Weights of a small mixture-of-experts language model, trained from scratch on English Wikipedia: width 256.
Below are experts of layer 10 (counted from 0) of a mixture-of-experts language model. Rows are named router (the router's row for the expert), up (a neuron's input weights, with its number) and show model dimensions 0-255. Each number is 500 + 25 x the weight over its row's rms, rounded and kept within 0 to 999. Numbers have three digits each.
After each expert's rows: "mostly gets" lists some tokens that are sent to it at least half of the time. This comes from a sample of Wikipedia text that the model never trained on.

# expert 10
router:462565519496499490533490518581460520491491530527480487503488517482503511512497470504456522523522513499514445443488545521512465479487521532468498517489469486495497533485521462490501480457520478493479515505489533494509552525521519462528495474547508533505473529520497474525523465507531498520511491493560493544445536506499478489493497474481477549476525519507476500505474502481438524525512501493506497503497450530508483503513519480483527475532483492488495531512547513460510450508470509486482525461486464502481535476511493476507511503502454495507497468492529474510539508532476486536474441495523461515503486467509488515488526464491513492514456488508452456474517549518520535488477497511516530511506483505550486517485508509540502532496512476482463502528494509544519523485471480
up1:501509500508502490515514502488513484469530469498474478508551509504524494456487490488468498521441532454530534489498536480472514501510504480508487494450511473465545532462485484479474466536493483508473539531500488489458494518509505444535524471455498490516467552514509496504553497530435484484460509511519485471471524515479513460516486482504479490482515539558497525480543474501455484517504498522482453489532463485516493488491537474475504507451517467519521506492521541470497460498495517506493495537535511483486471504485474472520507506452523484494486533508518519480527547528531479527490475513483522491517506570479527477499496491481495476493491531489507513450450470502494504487456529539486472491525526485525486516533496478480499535550525526519487518495520551508516488513475463
up2:503521507514463497529483528536486490503497504491484525458489485494569495498501486513521499483454488475495472472474504470476502514513495526554514507483517495480511495492485508461494505513504495550488497492497507469479476489493476486508524485504472503479458555530512539477462528448525487501499524512460500528489503472501512476499483448539474486477505472521506467519529514443528514529512485539477472495451464508512510520495516484486509516484471500544528441510522476524520500533520498504485496419552500477530557523520500468512499461469482527510479445523520459530540516537485481518480496513540442487469525503479474507467524489467482501525542550476502502485498484521548450513499502520477513556512513474498463524498472530480454497519516514506477459480509512519517491504515513
up3:514511535554519496471508456488490503531485457494516471507499536522476518525502485491473490506509468533525491501499510507472475541544528567504543506494476507497459481526522476507502494472479516533516493490520525498508501497478458479468491504475508524525497522522506508470527491489527511516489500451537490559457462529518538450477502509496513496508484490459476515475517477489492512500489462520528500529479485488520531492507520543513530409465497555467489514514506461501519465562478467546493487470476489504499493548532482511504548511484470534491501467544487510501456517491477498505506532508504522486481503469447518496492517458486533488495462519524501497551481518504477522512474496533487501456528513495477500526491492479466527464494471439505480538515502488456479510500510458
up4:511478529490549533495451502506558531495480522483494500473431463470479500520508479503481487537464498510501491460491512480466532498533491501466487498465482499450515499496499469495426531496488509544528512510524476499468498486480503484498543497590473478460492489512488484492511501479481453460480515496495493512546506491495506535484500521490513482517503496551490493542493521482502532478469497485492451449475477550500494527528522494488536501520507498501494492471522471454496555501478509482481504473517497523493513531522494499552475508508502496489505457514547496483507527499458532510525518471487501532509478538496495496506447488511501523486524477494514507527462495489506469503457518487488516538523504486520468526499552454549488524514437504520471553502509454511474512489493518
up5:522510537470479499491457462495512492497479498513506514534428523503512500502507554529519503457484467526514521540507503510517512502485523537517562502532513490476483488468461526485509502460480502519467522495499496530510491482513514515462510540518468532495549500474457508530540519508495517514470538446502454428509507479519501508494478475493493506500495522496472483508492533512485531506470513522496524506547499514539482489497541488499516488529503499537502505489561524491505531466487493491498506482498489547478531545478501493452506477531513478478518485489519536486464449485489516441472508462498471502503469474517520496536506508510437461418500507508478487501503517509535479474485494445505545500511520490482473452479481477494475508473479476484552497502502502519463508544474490
up6:485492522467475467463496470511476514486482457544530500528509537499523529460489484490483497500522512490492497497461505536509478505450479504488532510489465470486524539488510486482508477465457483492517447471460472546544504487542493476493476492508557459501501499506482544470496549495521495457494544533489466529472522518519479487544510458499484548452519500463526502476517539521488482510523529524508472511494526557493480476465509502457530527492505488474541494522516507491535519497544471530510530464527480522515483512539502466493508508480516533505502471458526506513501517525513477533472484514536513552503506491455448465518488505467508509482459508484506487457486506539516500501458501509485483473515514480485498514519466507439540518518482482493490481535453519505506483495465516
up7:489512493467501507476502475526486493468484496555491477502522505531492502535500480482509498519530531516535518528487498452500481491486489587464504533483470488497484478483536489487522514497492522475475504500469480525521519524448482470486483497526511486474489483520519550531485483544484508453509516538551538530446498443504509489482501502474512494483522483554479479481471466481496497533519503484488504459509504483478485497496485446478550506518513530472482519519552480534519507510518518509511493459488495489441519432527518534511546471499495492481556513468535504515552450466500505504487495553463516527513448497511525509516467508473536470511484517489458462522489493518523509511460511491548475493526501511481519501506485513526506515503468496468487529510527469514488455520493497
up8:549539503493546498509475540529533486478487532487531509465487481513491522529523500514531477497518504522528527527479521503483457486521483479468496552451541478516466508470517487532526411497483475515465467483509503504506470461506481534473498487514501509484502529535473501452513477500517460480468510487520449501497506514472548485497462505498485524467513499537534479495446442576470556515534497507503508518484528473485501524492523461540513461493483445506483459501513465520508497535488517511531496503523477487484487500519529505454491491514491527479508504544530482515482477502488477549484511492489457509467473526532508522508520508524496499485453443519498497489509542488489513502500473494514519461521478496501505497507483542504515513498503448502512508536506494474484536456505489
mostly gets: " league", " football", " NBA", " League", " basketball", " NFL"

# expert 11
router:464547480530517482558537519545465529474486554506460474511484488462517519514464494487449569474518507542496474438491539507520507498448496529492483520486506485474483524475517477484529486490511483490466494510483509482521538539510523474531503501548524492512507485516519497525489448542517485495477488490545529504482532511452474481497495484502496508483500490523476508505495510460482520489488491489525481506526467499537477511493511505489478500492457497502486496456535475470505466514506498466474537467521488479488507453530484508489491510475497479491511468485493461505565503533461501553489486481527430527497554498501482526440515457480511523509451474502475469461501518483495509484486517522487530502473482497529481521522518515513481530457529472506495502489478528537517500485460489
up0:490502503512496537519484464538474486519512539493528513527503506503491504498492516520536504490508470535527492491510504515481517482495496477527544530507546537493505531462512513514525488457501514461499505490510477495541544474499509502505471523534480528498508478506504524481527507530473495520477537523505469489501463452487504526479471487480509476490495509545481498525518510466464488504444497516450458523471434477538507487458464463475540492511531489465458484455501506525526508529512451488470471491534501500523557475485457509457532477486497519513434529463506490442493507529476463543479467512489510471498522530485517507454501499547495495506495553539506495512463488480496464534480481498480493497484507528507502496467547491550491512497457484509510498512509547507497496570497494
up1:528530520504486502507469476542519469479523537425479493487475498492548517525492480509514535482498518520478486477523514526463505477496517513556528516502478486507469497508521554482472496489478488550500503499542444479463560530509550447506539481476502478477539500493478492496485491525479538504514461493506515489471498491489522494551529480545518482507517509461532499491512488503502495476466515490506495496514508482485503515488491502525534507494500471539496498476444499528539468523523513506486481544488479521511495479531472519489483540469505469469516522520509477527506514519511520471492526521530508496494518494534506539499495461524528503502477472494529509444501451541506434477482521440499495456560490499513527484479503469494514522488506510535468537504445491474516553525538508
up2:492517532503453466475529514484500509513445491481513512469478495541512546508533520469552487498433537525558506482537515512514526486501516503477503494496528521482496531485523528482505485444515505479492499510509478492502470488512449562483485480453520508458504562492526465537538501523520555508498482536505481498519510462482480540512513519464462523503527461473502483523501531529515551500496492506529496500544472497519493541484482494508474460534496485463494494487451481494531511533502493512491534487474494541567514490541463504464550481497477492469515514496502497504506466479526514464473507511500483514523508498510495498499475543499518483481506421495485459466502491488490502541480481526522461452500464506503502511478524505508500515488502509482465523553480497487471505514503477
up3:478514481511477488495522501498500545483544523505470527501500509496562500439491496489493508523520511533512461541492511466477490465529492499529529487549522502508482518523517501534518485475489499501471494498487476530480432525470510538506508513485531502488529478533475499523495522510546488485465503524438479515513513473465499464520524515505490529545511518480461509506494454478549471523473469534496514462541467515522512495494456478485507529493524532508482531494518505475552486474490483459488464477515484504494466492509478537475495509486513538472520517517476468465455441503507526494492500507497516478501512468466487512498559504516478559512503469512499487500463528506488496486457537505510463526520486465489513456529543489513549512496494493529512592513491491506501484516453499
up4:499505464482519503486488502559516482519479491544507486471491477502487481529496491502516475540512496561538480486506523512509504523509472484446513497514500549498518517464498512479523479501477501510459500500498499519516464499533495489497515523506558480494510508495558535533516494492513500488522477500510511498506502472506499516546548519497484521490541526561533514499501498482520529511518513581457523495528540543532467489488529457497479472513547450491495494494519532508487459468483538559540503481498453489564515457510543496485505526493505495506464517496456508513509520487523514524512484463487495527486522485526483502478482447475466463477493497429502516475477491442468494505522458489452530469486491486537476504497516511514505526479507497511475513499457513487495448504489479
up5:477532532499487544480543509491493442558461443550457492487524488554484499523464477510533529479535474481519491540503491494519538500490510470573523511472502527485481509508511488522491517505456469478485533517473514528507515483456506510506447525514495493481510529541502461477521487481496515444529511501543445514523525509486497518508503491483504481528513471463499498518520511518514525528527475548493518472507470528505507473476490503447526535490488496472469513479452518520508496509490534513539503471524430545519479503479463484490495475491513539480483501517485489508511507496480471465515501479471462524534515500481528490512511484514529471504547532550509512518502458532502537526525497499507512507476462519531538520504507520540534488461505507509465485506463500475483500497495486
up6:491530499487509514517500522473515495489506501492484518476528493504480484467539532469460461512466472534517494484491527491530502480494486540470462505470533545538486522498554480478535481511546492487498535492501470565477489523553497473451523483458493528508465521478492469535468485521480458461523499496537530506503488484503518499518520507498518492471495569480501508478509488527503506528493495483522496519506502470478515525519501507505478515491466481519530528495501535464487470511507530505499535455467456470545524479517540470492556501535428538460483474505511487490496459518507524510494451508485543490496495455487455479524506471470494503456499519503520473526481455529485483491501549526489459511468529521503518493516496513540547506496535508497480498522536501486478529529494456
up7:488494451529489469474517511554478483497525516496537518498499446501504528506483481459527476507469531510516468492502541525547552515529485456510488485465502498518538451466521472530506533516506527563544482496501503502503469491484485468494518479520494485452463527516478504492486486468431506474528499469508503548509501502509520509537509492487479472523489516557474512516498497485497509495469483530491482528501451489487527490533500509451489486537518471550453491482518491546510543528475516480482507477497551529513494462510529497464531487539478513520504510500516454416472485473479518502527498476498523485528488479487486451485517521483506497554499506491458537497510475522498514490527487504474527523522485524510538489547514490472493516484483501511481494540508475501529531514531509
mostly gets: " recept", " lim", " ancest", "hyll", " molec", " div"

# expert 8
router:461581472509481488520523492546456491482476548492492498514502501486485502447495466492484538485535520525496480460457534529512501466476522509502490499517468491480494498499511478505511453509513484451478473521506487474508524552500513466485494468505475484478485508506514477529525508514548469503504478449534509476506510547483493496486470472489435538499498501526490508509516516496459496520515511531533517505500512445527493492464510554518523523495497514499485484485492471465521502543517502485507537482519494476521516432507466547485521501458491477492462459478488506487544467508477436512472509463509484552476516474468494495499483484484499508507516519478485460460501523528482528466505502526510511491494471536479440514505524515529486549507520454503496495497487534527491489479478442
up0:487541521504481502465463464473479522512476543526474485492517524505504525437474469469477456487508506462488485489517490474501466506496504508526537476463455503514507491504477491562477487485537473495504517475490515502505521481522505513488503524494463525494455528530518495459467504478505522534506489474533486547488480505496466512504483449483523520499475475480500497496506509549456500466550477492454483515470522493549440477495520529457515506476489488500487506508544524525531493464496496497511502515553509477416514533513478500477461515519521500518477494454462471526449533518513482498506491500506479530496501563474484483518540493476520481498493495461525528551538515476488466513507459501495537504516476532526494530500485537465501520509497493495522510501543464469506489522516537
up1:474539483503487475467467511509508491518514561491504460490478496528519510497514466482468491486524510497498477461503497505473525559476505437510529498491465529498462482465546571469459504542491458514499528449485490505527513523502480485531498488505508441484496492501501508509507473521519485465505484481557501494473449470526507454516500503506481503503525528523509513501537549486485488552514503517500486465470524551492497485504508502527528469513469522517551483486474482492531519513476499505515503505524516507493522495544520507534528475492522446530492511492483534512523481486496499477516481487501448552552523471499493503500546483522486534464514517518444489474473495487468509513525470440487496511517495508457470484506488522517536465508506474535519540504496532491479477454541505
up2:493493530493492499478488505491537502551454492470481495529496566553519534504482524507461504477482497437521471472512473541535550484476535478526501484511528450518517522467513530518500533537481486464494475516477521491527487490503456438561506503529454485474527451516517512419477497508496510494519511499472478484532523493496522509470463502511529492560505502494530516481502492493548491518490537518493484509514461458502492531497513474465521493504486457523517456490497486524495503481502497509522530496507472494512463473505489460523491495527527471527520523486508551534502509530529492510490472527539494446496492517530487504511419469506498525503515481501511522464522499502501488519517464496506534498475498497511477538485481505531483497454492537510520490512493513452473485504517524
up3:498503476532495505478437554509541450512462481549491517502509460478518500494463503507515546531542453463500533523535540485472524465469493499505518509531550518524499466515516472487478500486545500482495487537512505470512514429482517511502510497501506499536454539476545488511514490524530523488517472514520475499504546509487486487540454527535491481517508518521475484502469509525516510494501480531502534526486508470516521526494542544428474460451495513477542459509474491473500527518467505465468474464518465512499487469480524491541548498509496518507519517515551525503521508507480515533531535480530441474524504503499543509480455518517488516516530488494496472459525499515477505513516516511496517496515478459519473514499486501514502491494491469548510500498492528509500509498510460
up4:545459525521513488510461515499526445543498546528522508512491467520515473478534487499528480501492506513529530500487493500507473476524506470493518502513476504530536473541532449490505516513522490443521490495509467531501427516492526515518515468501432510514486533512499480539488504471492561461520504480531457508508499507535522494521519494474522496491507500491472506555491534498501506477472513509501490534493469481495487520501519485425465509499491516502499535487508513542488529495522499495533455531523504513508510509485473485464475507502499525462489464505502513522499471486458495461453504471484507443522491488527512493527477499517491525514463500454528474503495439511514463490532466497530518474485413480503499499461541483501521498474488508480511448522494477528496547514489464
up5:508481504518447486470502512463550536518495507486521513504489521491524492544514518548534500486467529480503488490489524506495492470530460504538491538476493468522524468464510517544535512463520523515493523500473500477501506491529483516472471473522505521508453484495460510453510450495515480491525506479501503541477472510511512493538502484497493548473490493469526507487519463518517479483494462495519516533497500527521519511401488488518508495479484515521503485456514486509493516500482487518459527488550489550496505526490490444473537506470490521483487505520509481430482500499461494483465489463487497472486457473507532518499482516523532519503478528458530475540491497516464511464499493482501517438472497413499479480478524533509484549535499499533542521511483475511491494471492516
up6:481491514558496524523457509508551524484475466531505492495510497490498518498472511475459477537519546561493488556511485502499525450509528544497487522535477493458543477495513559515502527490532519513485495469480503493474504543508507448514512500494482545472523520449518476479461496506513500521543528488487480508513537516509450518478498503526497516536490550497498544494429543481557463478511492439533544462478525529477515508494488537511495501476551543516507480507488491486498483518549531531528501499523524478506499499496490545518506493463514510478531490469472510516546546446510515469483488488544500513472498509506491479496479491495496478450482510526505516540508488474472486534481482491523512498484525474485508486496497508510501528497508490536487517538497516521461492517508492
up7:468511525508506474463527519499488470489510521532517495495485463536482486468536493501475444528512457497473509484517468513527471490487509507455498502475480489524510527481456513475523479495502522527533486524495472475486497506523497503497495464481543507510503492482458482451544540461515491485468503530455528512513467462506515432504529490493520519460553518461510494557537475441460468487503474521507471520496546460522504496536454495513483501487477453478493479504502507497548484481471460481476500497528515496493510436476481518465487477529517486526508469447459527480526458512499518510519522512537498456493498464478518482490550520510482520508476519468495484458476541510490495545509484509489500524506508511477504457513534514500509502480494480537471486500446475498482488472460495
mostly gets: " January", " December", " October", " March", " February", " August"

# expert 18
router:484607477525480452502500492535489518506500538508491491512470541487469513498506436534439506486525508523510475514457532516451488505478541502473462515481478503461467519507468476483526486464495509519463472488488501497518551502495530492507470476557481499532510528476457489508519488495520449515477491442525532485512513535486486492499493488483499534502488500522493480511484492499477481514479492511546493500531467542517490507509538538516528533545482547493464547479526490506486493503468507489457522491546515497484499487495498518498538525501491488509507489469527494486516468531495491472458486500529498511507511482465457475458518477508512517531486462518466509468531504535517526455512509501525509490493519520513489489512530514519503528484484453484483528519475549525513551511448489
up0:486544512486509518487492538500528463501477480511468497509502508500516495518500501525510444520534495523499512483505510504504510476512495530449535471585500493486515502501527458515489539527490513537482460484497504450516499484480429476530523519517509506470444541522508446511517511538499463508510542489490475479532494469523530497507512480483519507492509526451493482448470516525487507531504534494489521499491493552513501555460492466477514485515485521487570507500482489469515484510434524529543523495511533551490501503479482533518463559496486493483504503524502541507475509497520501511485521497511530529506516504541530480523507513518500467480496536469494509505565476459506439474528479479497537481521505464508517534539485525488513495510445489496487488523492479490534499506504491
up1:513477461483500490540488502542524493505518501499486489492509514532553491570484489516488469477548510525555521515517500500498512538509490495497468479494542492452520464527516501536488521481502492523477509517525494494460495492483459526504524484541451474494476464481499543486510477539423492480539515477489493495492498511544519532510473466515486509521499488496461543492484513460480486515509560519502469505508502510499486459550488485510488452484510500522503496532532498481488497469513521472497501478511512481515580461485521492514473492516524491485505472513531538503502490501503507514489534496433485485515502500537443496509537526449507490513486467510479467522515482529530526486492540535519488534544516460499522481505511514560536519463495482495464531533476487505516497448487473
up2:434475531508530457549524478512449493501514527518478502502498491509525523493494509480467463502533543509520471474550497498492539506453497527499529533518478495553445522486487510486457503514507478518488499485495554522464493496493474516484504494506495512459525521477486506500499512521556458534501485471505525456543484526465501502474526440494501488528482496518521485487529501493540500466523508487519459502526519553447454514490455516467478522507515464495508487530462487520504498511555492520483498499461500487449533509507528435485465499494501443535457538512502507500526519520513505500487542522499478513496516507495492484482488515472457486477473482515502541519499519508550500504520474514498519502459513504504508510478474486517462484545452478494502524522513487532504501494486561
up3:492512536500526509512511492511437480501518488482500472503506447470507497525508492527516478515522479557513530492512512498531483508481566484547480488489471497498476462485503485491488530504464568537515484508497496541444484477512485485473481506529529513498508463532510523488502527512504526539474494500462479448426458525518475493509483503483465542435513525497527479496498466453497475535489427498516473506512454505480468468532549495507496504510499494498504474498502486477502537459528510502526498487509553519497481496480527506518495528454483504498522503478483524478492476475522497517456484472485497491530507539489476513457527518478502502510519501512471489478482519501543503478456532528528487510440503528488461559516486482494496490533497502532514503433477508508510502475474484
up4:524493466490485522480569519513499514499531524451517508494476517509458475512494464542492504470481474500496486492464493481538497538501512518516501472488498460512496495545520489519525510495489480499480547490490478554533520488529517523467473489538489447550497463469471479514498517489466469547510545527501498477500512525487485532510529538507486513463502493544514475456479523481497490480499511483472540521508452499538492502498537485503477499522550495513491550520447511516446423494466520519498508497490504513478497479493516492454527544506506512467520488482498512497498523475516516527534537522496498504522456540535484485517487497487493511461482527496488501499492481458514546522539506502466479499506497453553560516493479474517527494479527550482475563520498501469496506495484505
up5:501514521516512494501469466487516506464511505489520498515516464493540519524515525494521471538558514505523497506459522522463485496483563509527475495482461531507480461528505497471485549492490484522549528432460519513499477482469465496502491496511526521530443481512503487543496508537506483510528503487467501528506439473512525463539510509462511483515534517525497531486461508555465514470483541535515548513489476525503528549536526498459487485465496504527512478490495507447530495466513489550507494499494487508486484504475500489524528539515484546497542489461487495519484477476522474474518499476474496539486503489447484491540473458551536492515505489487481486495518543472538523517537546513527514483525518493487482530506483532506486520516445522517494509468496519499518500497496480
up6:445516476531502509538483545498477484519438494519500466561467496501464487482502496476521490564527471499524523480509503462501506519489477473528494509500523553490471530509524498465512536511507548480508498488518489520548485493510516478466469485518494477523547496525514441541491510517465468485497501488470502473535497517503502493491464513470498525502487548507498510477542527532523516504481460507492534468526477491493522432523479504539527465490486482487498538493532511539520503519496491507486534496476467518481489502471519476446566513504487504498504496467490513501486530533521491483516529512466557500493500471505483471543492479485448487489480499483472479489508485551511480483489492501537481470505537519488460468482511502556535540499523515510527466506497515555506450514478517
up7:467502494478482542502500462517518515518463478522531464516503492459497488543518511494531484507506503503483534497475538527476542473490508496474510500513482510544489524524511468502486477514486458458507528508448514457525510516534530518503492465518488476489495428523520515516516540491497497537533469519468477469461491472513492515501499531484485484498491529493489482486495480505475547509509485514496490508493498489528487478485475512475492487476525554507533562528473487516510537496495493504446487457501466496560503517455502508521500489519489506488478510512474500502467501507454452517553497467500508499453491531466512493501460481495442506502533429487485474462500468511520477494481443480536533518489514507523529537536441475510493483456539519472454488494514481495512534543527507
mostly gets: " RUS", " POL", " FRA", " GER", " alongside", "="

# expert 2
router:468563499484503463521513500499436488480476537526486516546507531479468507503505473471471497473504544521518425476503522520516501471472522498480490518490483464489529488502506475510513496471509515492490475526508488514499526498541519474522492471522463509474516491508462472523513501478490473521497476474540502487451494537485516518486520480519488515505461521522472464531501508488450503508533502497577491468480475508542509506494562538500487494481502511507461547464481486456473509490456468489502482468534506487485485485494502519517509494484467476524489481478475512512536499529500480522491495517537489483408503465489469461465525507524489563548528486526466477476486495510495540476512531495507543495483469536494500522510513540519486532458526509447493520511489522489503511472500502
up0:549539517494501529526462504504481496520484482466441474505482498488495489509469478497512514550559511497485514493518542547454435526500497485456512522557481523522492470506454475511480525489520505474514507502530526484519479538531528491516449500499482523509470505482533481504460504514516512473498516497529501476504495529478557472517530483492495497496481467480556528547490531543467509513485514502487491485502470434532462513508502477540486509470529482479470462452466498490483485497518474548546478468504496477481506526471498491466489449488509494524487499499487487530467470470541527533479550494508462504530497480487527506495499486482452503520516428477496512482489519457481490521516514500544534506492496495529521495496451487491525503510514474490497497515516525507493538505466474
up1:493490465492495508483475520504477523498491491501450520513493524507498466506487507511520534510475497507522486454531514485491487513497553504553470554514448486467512521490498516517488511497478476515497459496512497520461490485517471458485527448493548535490507457512497501487478472521483552475510465506513508501522492519454485534512516467484520538466498544501476500494504475487469501446554473456541471477505471469519530494505497502487512504500467531496468538518498503507475494484467478558515529509519492542469529477521514503470487473432453477480542433486512530475554488485505442465533529506526520509547494501474480488527502485506521526493505493540486514488527545508492513524523498486492460468541469506488510486525500501559517534515487488473478514450505480496486514475502489
up2:510493513492524514490522549494522519499493544487483545501414475512464487503490512502504487530455533514488488503514505496456464461484520457441461510495494509514513496456455490512458517488523505507480512476469482481474509432455484486466506519538550549480513488469488495507493504507509522509492464491511522502514532513501492509492454526500467513479468544566517493493534535490506499508476499508477468518488518482490484483492496489541496473470478533482486503490514466517498499496472485453484517475485473504528476502569463523532504498481464493477554466545546520479484521497515488524496518503539525506473508497520505519490518484485484548530484528518519511524498492488477498488536549479485512528504473528435480489451490497496521514492474480506506505470501489492502511411503478
up3:520476542472466534506491494488541544458485534464478537483507509500493490502446499492531485506502495508495482486476498511531499464489483526497494532509481514466498503569527511508539498508515501550480528501504520551503490501433525543551503489479502475467498507467564462541548510553538474520537472488527540524522496471472530500530547465535466499576526475465489513511486521545502500510504488505484481490491511494483481486488508511520541520494499498521505458511508505488545501509504485450484514504492520457522481568492499507478501503508479509559493507485517490540477487462502522482462521482511515528498487489503493529479471517477511533473523462499508456472519504517494502518490538529506527498561488505449472520498482504497468489520504546493499511473477476508509476511482511
up4:505507492493471445488499475535502517493473492540507504476452569494549481506487487493503501531480501526474536549532475489492529514501418514477491474510493513479525516489476480514504500455485484492475465472486508514505488527508503491507481475495547515526550511532511454500487521478548531538499506531514515496506546536524517469481460506530486533503433495501495512491525487497492523476472526474502538484513556493531486507496502468499506530488509477480480499485513504502459501512522535535493452502486452473508506494484535450524526507532494533467536518463510525503509516493480514498487499481504498455472519540531474477473488567534528479509467488508533463507476490525503507443484480510495517553517523504473498476479519497497493487504534483517511441545512490512468455507546510
up5:526557513548484420467470494491502490506513511489468448493491451509565509488509511444498542430501485488518491493497494498484538455514497496479521539478509475502497487528475542477510498457528494529508488494482456514534547504484466476454503493488478526500532491486477457482505525512513507468481462500448499517491504490450502472472498446482541526499492428468533515509491499511494506497474473501480527467524488490529465492508488503566507532478539536490484519539491487540455543484521495463530481495509491484474498512527498471497528501483500520541474499505497474519524485499461492499519546529508479513536472493516513495472511497533479491512539524496511485439477503504503461484467491487490504538494507513523498511520479479525490502482471511471499497499489502494512507558525474
up6:495521487491488464495518472508484519478513497467510514512473482509549455521473524502474489475493523496545489483492501513512488496489493512500501500496526497474540521523502496509555442503525483491499494476543500545496525431531496518518551521499480533491527460514490475458518560503477494510478503522494504526488511508513492459503520479488479488480501509503501518456558479537510472484493485498470421509497492518485479473446518525483469491495491481516525484437477519491500493463488507479541477515511509504542479522526507485507497525500472484510514531508508465490501533515500472530507499504528511495457494512540427485457487486487494517502529491503472465500500517496484560454541503469482487484528508472481420521522551477484556516519519545518453525501478504529494484488492441
up7:475514489519509541475529544475489445505490523522458508521499515505520459519486515470474493566488451472497490522508479539517476479437506467520475500476507505450538502474529484486522485503536504455514523477505478481488475472509482506496501519505443477497509520496485505478509558511512474537477457536511483510498501518463492552475537461515490491475503489486529495545509475537474512503452495537519520547537524489451501528526494501524511473532512494464480523517465493496479506446472501543528492459482466460477496519521504512493498524502494518511500533484499492470519487494506483523485525495494564505507524509525469507496528492510526496484524467486448440485566551519517523518487519486458485499500510500509483533514500489545525539485538491481475493540480517497475513501470514
mostly gets: "′", " gu", " listing"

# expert 3
router:499610523538489495560571549550468475468468520522463477512480540497485553489525470484461517494510498501489442463519559539505492443494529518489477526495476487474490517475520492492500482466495490508493494521468515510518541541529528482522479495531483496486490497487490496544510486517514487492487460490522505495458515526482462478492504483499489530504492501516475496508459511497470498491513503499511479487512475488514492488497543527481515493529513512528453538490543491475501485517493509482473529492524472459493502445506487498498517495503493470483494457488511487492514481513469465506480480478517472514477510502483483508485508465523471503524490478485482460487532521507461534490491515529538551503483466552505485539486515508550479540484536478451481508526488513537500481478458491
up8:488546545439500510494528532496467545523513494509463482545456506506536505502490523479484476486520474480468508510482501548449503492487516482515534457507497530506521501479516511531491481496450502518526481475527545486471544453477463499489491492531502513538538482494488495503533546446502477497524471517490489442512507512474498502495499489514450488491503505489484480510481496495493496481482508522500513482527532528539500480537489502499498526514497491487504538532522505459496520510478537547527503469552438511441560498480495515525534504507500481494525506514517494514515448496479521524481523512491525435478499497528510542504540499564505518511521528509536524503467506551499484547492496524526529528483485506552442523487517455516489494480502511498501492544519501487491482493468490
up9:516539517495556484522481474462567519499508467491500496510488499542515492483492495455518502505480503535536476492505520481476513465472488486513537479535491517530557475506482489475515475517489530465536500486446496488543496495492515492479476501498525479486515507507495510530525490508481498535485479518523477504487458513483464524464495483494535476506503482516521548488496505493470425530523555487515516521467474539478486510449480512496509463495518473500517480468510522516460465468498515525522484514503491501469500473475534492475517504485538451411513443530496475509497487525509455500466526531468511511479506433541482507438507503501509477491463505443517508479486457471458471466460498538472527501508500484482493496506479487496523535504515480493481474464498509506518479501490479
up10:490459504523493470534534494490516519456487525510473523493471528466514478488529476523506554470509477464540481498522451502464495508493478543469483471529482527543501513493473504479464490478531509494521523497473486522536512535515476445523509488483520501518490477506475536506501505517459514497488537488549456522475495509460525461510524520501523499496550495479500516521484510522508507506516444495498455529453509570487484497497476536503482493525509509469543498484504509481461538505501494502507475474499507522543511489465492500506463491506531517513492530530510486458464500467500483507566475535537471500552540538488508489525519472544497491483507527493530504541495489510467549485532515522528490515528460528524507466468534511486471540501483521547514548458511477530491487520491488
up11:506479508492499484509478500511485574461474527486497531517500525531555499471494499525468512471513499479517540475458531509472462498457485532476519484498487442484540500438490504502561510529500528476524539494487488501547476494503499515525491508523484536506510478483485499495485567516478540518518548472551537508490502509486485499494463506498507494478488505445543486466508480498476542501509519520493505483517530486498534497516520492494452510484500569512481548530503507515497448523536494471501461507526523518468478481447471499496482505487504523458493520436501472452493510484524492523512479491475490510507496536521463529512516483497508497512467509524499533496505539490457506510494535509519496520503516426522484529454512476513506488538499495474508501504546503494517483525454461
up12:514435537497528505518473481522507528520452470455495502472470490492487507481469497495480544523536494521507464498515476483492491517580509533501500518478517480499512556483485488451452490505470515489517485505443497498470511467473509539488533516519468485500491456497456492516509485514504501569473475508513505470481522498489501485513497483502514484516488423467518550446488514525511514512509476476499507473459488494526481508473514496481503514528565498496531533528452472485490474504560509522528457493494481495498523503468515496500489506535512480494474496445504427490488511498512496485514482496485491513526514510490478457510476475520538542500466488477488495495509527489520488484497499503532489491507477525491451507515504441491502481470479493509531524433488512538512470478543474
up13:540498544483512456486508546521477478533473508511509516517450492498495487474540459531527472498476515531487500508497500510530504502494545470474514482507526472532503513546483474525478474471489521475468457495464524516514527526528501496551471480490544462512510474501504488527497515514559541514508496518500523496462493527448503491536516506529498492499483498523490508515489485512531495502499513533499514512478488520553529519514518478518502515533504459517513496559467475519497530485511501495472531533489545492503517474514486508501545501508532473525478469569557490535501486517514456504474500497509498516472476482473491508457565503457546510486495505477499526526576549538488493534485495491504527494477493497464515539485527532493492448513474477471488486494487553464476473499469507
up14:517481531490525563422550516505492501493440528489528498487511485496496520493546493488537515493492501486515471527481519502512501456469513491551493498512499505445472543468467497512473500514451491493533464483519518491502524522522487473544507522517543501566482453487473470502511534497500512476521483468484500479458561470521500522522501498510522505533515509509492537506477519498458515471489477498545499491498513515451503519510502504513489504494462461469544520507544523474486521482530487528468484516550488482495496489495510484486521506510472482489494512491514515515497497525511531468482426475500511532456482500453488446472529501526489541497508478484479504489465540528494498489543510513548516488492470476494477537497526540543525527499489503514500507484569506477485491531527495
up15:496524504502484485556510534539458510464510467529511549486480522528497536484493482482514482503477516519496489521501516488525519489482481455520531497470518469480513540557510504498514491532528504499536493481499496457472471509509477429456474481548517437518471481502485512511488536510482510539474530489518517560493481518508474514502507503502487530471500504489524528502489508520488506494471543482483518533537476498508548474489489485505511564480450514496515501504484502479454541512449489465504479462509495482445463532472477454497510527508518504444507511494448503543450489519472495514526502524464500527524484510475514502453487478480516543524488480465504494546522524477469519503485494527496507479472492486502512487535501527516454513467509494525492494498482541499463540507551492
mostly gets: " Arthropoda", " serious", " kind", "ful", " DF", " poor"